Weights of a small mixture-of-experts language model, trained from scratch on English Wikipedia: 24 experts in each of 11 layers.
Below are experts of layer 7 (counted from 0) of a mixture-of-experts language model. Rows are named gate (a neuron's input weights, with its number), up (a neuron's input weights, with its number) and show model dimensions 0-191. Each number is 500 + 50 x the weight over its row's rms, rounded and kept within 0 to 999. Numbers have three digits each.
Before each expert's rows: "mostly gets" lists some tokens that are sent to it at least half of the time. This comes from a sample of Wikipedia text that the model never trained on.

# expert 18
mostly gets: "=", " Born:", " Genus:", "R;", " by:", " name:"
gate3:460440468493439469469504482532517510532502550501565454458454520442474485486461549441525517573440561412477433561521417526543475476494347526448545568495497522443473427457574445464496454460548556522534500485413442531417488533525432476488583600574492576579449497527543420450452424517590525462535516448496545457504495501475507552569464516465404584467516566448410531526505473510485490475545533570482490522501546506504481465412506374457522486544429571504399551451637517483465541579466489538515477475492465588417496485520570499561476467458526594530553602447456581518462446508608427492
up3:485494532484492556495447507544438569459551436527463455459471452607525468396502481516432451526516459425502644458574530503508553558398556427512475456444538449476509540473543558482422481500525504473469562470537471444514448528464507550467499455545439550433432508413476470566544595508546423603468439445477524525525534507508517484425522493546541420465482501597507405528457530568534572498477518577510563420462508483542484468494530582548541521541569548426499577534574588523503485441555432523472505616466442453533520486601481578592630466478468488511507557523561519515505548571410549434
gate4:481489552542540441514702571440618514515437521484393542451474430520455466574526463547452521469419431530525490520565482613488553438497522487468542511555450562510568547544459493464432422482509467421537499450515525563456555489468469452463458445560484543489551531504562504490522601542409528544515363450509546454528498546510445523571477517533509472549437506505456417421468455456535510418533555415504540469508486543492558398390379501505562501475553531416519506503433547533568503437579498441501514462550424538475433471503572479489486518480556458509412490484436510488524519441485502457
up4:422542565523532506549661583399628486421582518675454539501514385620414497576596572407440554443577501486579421499499486563551533486453520460513461584474481525543504522561498522445585475469522535457474383486488523495480463545514538430516504363516428531590566532512511490458464495432496433523526507558541479538576495491529512516540504548480442525557411481474469466470454578517451517464466486509523568465543549537524520470522503455555466451553497521394539469517554459505480511491506519460533527512481442436458464503525540536453470518540530537498503464525485447476466528571502555554
gate5:590523435433470492475563441505559538478623530543482454482564438470527543535499544508461457572484489424492527496410474553501524536543444484510601480481521441511536462553459504470410573484582647526543436509507424469492399595522597525499541564529476424557504558569543577508520507533508517551550519498493412542570456546439494402489414416511480425429529461503477516449511440557507503539482575467468521471563500431595501540516512555576568468413533483431475556488467529456523517487473451451555473498455475529469479506496551615364495476433609563542500544551548527464482428489418473488
up5:561548454444435491587443472440494503511483541559507500572408457515594445601597383411508488561385446472423431544543439435500488516508533560460495486496430456490506538492495453497497471575563497624596452491457469498515529524558457503496502396574492575531462504515401552511542530556463561496473434505508470492500546576496474608454448461409507494472550488444449560444454457562511466407473498511503524499512492472520478431427600484546480451590545465408566441481466430500516490472510492422508404544551476524511505475483500453414517571412551481452438463454556540480406534498519430462
gate6:496542482615447533510478554454538517507466445530496442534526444461488448444469508584560485475555564519560396550518456499351367504578541499496521538588454503471485569496518503494434486450481490507397436530465543516528462547508484427507481487475421470402491450535542523510507490524513580443508547457448493526562557453499470585565398573503381491480573489529402493499455570599586550501436511546534512462504600452514506494470484451586550548526362531441486543439557496594460550544570489562473513497572454519475493471529502469558448433557542475563546509451436532518570549478539521409
up6:638530544533515499504521407495547439607535468505494519440559436451546508516551522520473558484434555510402517484499567501461469445515454522475516522561482416510536475496515483490536472472544459424532516385487601552400472456473419519526437592562461508517447517491547587491584495544443463328528526406482497509552458488500491541497562465552525443504464494582564446431424504400551449492517625557562501515422531579495466493444437485522470445496469436441502556550513522575539495442495438515521507447584571524476557519507489479543483394423558589474493592490433488523535546566506479515
gate7:583644486556464462481509583520551498528530547447573434410501577460542478504542501544482527539503424409560505364516434378553458535478555477508555485569456448429492482515471485463545464439528524498538493458478557583441560476500447470514542612534518593451561535513532450503508575491503492395495473527583539460536564453456492575592541571411544450498589539518462512474538603587518454549452538602528562578569495595398505566474517484518508504454479481477473519486471522512513490457493520491487424526507562441475473551543585589511471492589559414484439492514549541501475541515463476534
up7:543486431615440453492439458472493505517493499497475496478499523465594556514471420523461608492548443426513357449556540519582488534570542537563552562494517508466472484477502456546523530530375535544414496521440514558475477501582505503463452548523464435505502472624485478490557528550480457486554481539489492496508569410473430548453497586563432444581553597508524525583429608521478487544493395522466548441457501469431429576491522517504517480503465477575455517504534583507491536533427510528549461505460518486499504455478547476539531367583512570504514427598484538517514447414636519414

# expert 0
mostly gets: "|---|---|---|---|---|", "|---|---|---|---|---|---|", "°N", " —;", "|---|---|---|", "R;"
gate4:595466432565490495464547491535458523555476400467552526534479541564414596458520476402551436521425507547454416538537425462598461508488458527411452576490493510506510364504538526533413545492471585461546464440524460552421546513431536527503523581606489511480561471495433542473583503520516484502531439588533524465482486522570532501507573466418493512478394536539471482445436434442499473592475505480464491397531478517518575440480440494486461444619406515563459546524453576482526553462513479537477518542517515526488524524456537517512531642550407491505561517455502503466533506394524421579
up4:547404434501580552479567558460471560485450420417533572470424493459469536466498587479494507601555539579443473484519480518532456441387501459545487497489524429462458486506505477509473504558612449476489480464404572631526496616445485441476469433516499522496466569446395638394553499602382471574539581457441523429485494519523470475500610525487466559477482515517567430488403528519448515508549487470569470501443557564491564481523544535486540509556429513453518518519454497604494537566531421584486516501542477483437516531499514570445562567478552538470466493500519512500541488447483500499
gate5:552468452471482467514475486536433493573639472578554494534504605521436515498568487524536514450580512490486419408501461534548403541529570524507596493484498535522530454493511499490574470484550519550587566544455611602433507535446529489517523514521448469430419456471568442527431561388552573457534472491493387581481495453408417536527471527509493531557460462397543503511465507483462493468495571495479515458511443509440462478476492462496491416458559479479424561519542467525525477498472409557466500552478448478420499469510446647595458520472534552446421590471391447568554523483487446537
up5:462479427430460512469543518560511463392443526491526547461440570450482519539520390498543530488438445486531546574482532463434543485515419363468525549551480435485473468501495455395440496527553526547565505459583419423578453558444421562540498531500575553505491541459403520515512521565479558508443423475492527478463449444579507505454454521477455526466504483507508648453415477538520435434432430470447459505442561636468499495494515500495474558521513518513431508522543450512442569468497500555511445433480576543527504516557519490459458665394601555552490473475495574458520433459510478510
gate6:503487483580446508468507562528525457446578460637450370433418530587517503472476417517502411476474431444477467468448540528550475432433480506500546441487487493506429414556518592557478528542348475507497476544685464485458479435559483538441558476478440440517486473559456477469479471508568464489483404457521482450528542519383517574470570447483527527555528565488449523507505528486548540547524485526454555488473473487490542439601520541574567495518514480519529433469540522455443554605503475575551503573464505551494569531404559436444476492477459501447542470466444563532442483511509566578
up6:501464418464552532543431582465504521486454499591497424527529513564501555561519469430491557470480509496595578403539489510587494505477512544481579429494482415511523438534532548582486612498527459461578472502566623412480433445572436552546526403422453500526448522446485538510457495494419546492451513500454484560516556561513470417553505476516462503512558474451436436498476531477467587451513549494421449518619507551517503519626497439494491510529464488439545504447453451505456527587571490535454527494530406506494593483524550448556449580511554455491446473435472458470356414488528444560
gate7:566488515486552557500549514467389468460421488585474496502481528481559468512442468427452504504466522492422514466470524480520431574385497486538514460530442565602541534560503492468429554484543572500434430348617498436602493395570575489498461463473434498552515514521464576476468445478452540513427461551463523437450566498496467486537565474505538449494493487457504499493485481490559504568454459472430560515580481500411438575486469586552551504498486496506435519536529483499470433580555487623438418472594471484460540500448456414516554455553561422535492401535583449452519577583524453483
up7:440392567438538590544604516571493471495486462482461449550534473440523406552474508373488485425453461561445483513593529532472490519557488466462468442380443485451530557413476452543545647602553548577495471450528490580512467435526531462500478511482508544495536609548477508428576521586485490531419470408526499545576498519501439527506550497477455535471474470488516460482499514500386557594515488462530481570554482534528482427411459538528490448422392571548507466491466535508566476522524437601489495484539565525477510444550476562531542426587433512552518514486489546537512492543552492414
gate8:533485476460570461502490543450459440524430466531551444482394524503458493454573510489516527508538561439388526497514457493441531542492517570536557466490412494569488574431520503509546443486479545445534460469437388527468422504540532646551495397489463482497517442518622528557602523519509416471494518491455405522595506524477448564442501446563479470426533555484523482543605543552455511599551503514390512437523446506435550528518540535444450538498480622513544449428462472464555573418566546497555489519520423514422525502575499518546500436523474428511525605529450510567431582529481481516
up8:526501480505504561528457531537511519515550505447449503412610466539601501486560576544463519545539506566557527543543544486569538417475541491444459494488505484510571439559551517487479499509506561651521458514588610476551524483489567437537610475558576439554437522579451529444520522414399558571541546515549479481509527441472515455544450495486556495505514452512476513428511466492501523457453418539539507472480523543483623548476468469483472493497444400501517542524527509526418396582394470461395482497507514532550474566451555414561475553451456539529549473559509559464532503324536577540

# expert 4
mostly gets: " %", "==See", " Coordinates:", " Candidate", " Votes", "″N"
gate4:515470466490429593533426514551562487485535485555512431518491502590485604432483530462545503416464545445516488492455504510515467502497484571401452506511464513364491623494464526558465521543474428448459436378408427472466442560515388486408508495541482519482524536415506369393503436445588542538584627507424531488566448550523468443577503604503521493512545415480424523493493585453473498537422495457481547535555524516506479581523433426479443431455447523469592512551456468455527452521497529474466514558443477520530513504445455495513462504483563521504466446497420498423507541471537531516
up4:506449530541589455456520441486445545522536525513454447541448500543565446517461468412520538485482544473551581528458458578488462488468452598506458569490386487434494446471473513447557529445545492473532583465552498454479385484504553491446474414549458552544557508440464474463509464472574427559548498355541523455537538530485516467512542461528540472440404550546523472502488538596463536504559504528559528544510517514547642533478534338460536513538424532583433581470442472480611486442523513490597423550583438402531492460444417500554486453525521466469444481473459492470435549442540491495
gate5:460556489483438519559547536543586526468402473484363504441462529505537500545574498513518535589460583406574402581510520481537490423566486528451522574489501522554499540553527548546450429422478526504511511487499472587449551607513475571449470495556547398444525503482558554475446499518400450600396527540573457423550505502621423472516557526508457506434509518440518504545493536472543407550507504527551469530460436483563400500531483544425520509530472509449524546505515391438479501504465488527519609489456500448545480542528566472490577499570589506442490528536571400506430461501411500502
up5:453487485487545465416514327393559554545532475517513510481508440510481482412455517512475580433489500445557444487472478484497564547492557455500452525505554491485435591516462586481513450552498512459531492506422646492447532434473447471491456421488447542580574476516507541531577494473469567551499520525491494523427611423367523504488607479548567569599542466485484527560502515450558543450518491478483491426492509537492506437457490457490520453494516523512485456479380453510608449490527603438436436554477397414426548513429478484506492470462508486514453486536476563533560486478615419552
gate6:607488497477457468552512461500512527471492474617450541542514541525480557497504472486568549566486507531552481511458496545578595455458495610621577500575550489539591408528501337540510519509502485518574397405424477501549522548423500580463564594505432515541483488523478519555378544427575509492487496533578383428534524557569491524561502481492533492566515563513473500488461496634570478495437595463451607536505527463520618604507503520530429477473500539514444509528481401514541545499519534421504504486440492507456459532531548507507489536461518513530504488521577540516435508495459543488
up6:495457505534630492562410532512527488456458601500513473470467498472543454504611494475502440428489558543538495563500486508496436539477496465534536453568497567513515541391498561440556439584500585458490556482525561548459469569524433427509464526453574414487454609505415528496515524532472580488453552446474552575566497526452418459434510519541479451405508446525471515562521539497521494475581584577556433511444431546526426521544559471510558535420563461430467516518411618557550436507564402545532461556451486455520462480486462531495487533457418450559440548542493558481599511570558468428
gate7:503479456472537445519583533458505544451566420500506477464450520534467519521520536559570463498444441497523542567515572498482456529491508539458493479488616500506513503501478494492528499457518504504474459387465422603572510414470419480611488552466625524464509494506485481538408479516566462501494464486546544494552475559494530534593544526521575561580593512397464592453483500575514531535488564500491367483563554597510401497530496553410514519519471486414450598499496560457515452538508526513455453603556500500447440589538501548474437587609550554586489465424579496391546535504567482484
up7:477555463395436519496470538575457361499514464458392534574445535599464515489502552562585556464432515425446553487555409616537518482465483550478541467487479575453512553426528427488542478537572443557432447457552386585438541545478473511500519557511524470490668514417476467564520566493498498422492561453467579400571507413497494555550505508556541508552483473589486458505455592555476508481534527447489496491448572448485458539505424458556478511503495483526471504524473529530536516548505525473518475549458476554592525420490447484469503480446497350516512474440492512565565535534475503547
gate8:448446533479553527562532536562510484502530586492507510433590468547476482444515473464475616530402554509470474500459507416541360530511459508574515491497464466538477472478501481471520478530497532552438511509438509529480511443421473587412507443563487528456544424563585495420475423458521452553478446456568556410455498483558531462486528506589488423568530491594510494526464420529465550543516456531539439479537470604443551544502561460506507338539592519498555457552420484496392523509567447469506445553427554489506513550445510471566446564531550369454452516502614538541503537462564509449
up8:448530491495499469494517438573482602542506518499530483457423571429452505591546507544586500501520457533567520534533542521439450454439442463598432533460536483514599539510481535558509458424537440545430443499495466403531441442592575492641503432487511371404453422501527532452522472572421433428523463507397524540475472413570490540508492490362552468498503528541508536550548465573534408481484583512522525492605492484450486447521532503496448485513543482546428544530551521528462564540350522544486532545500521500484482468556416472571474521493482446452560526443495486558503558541470552456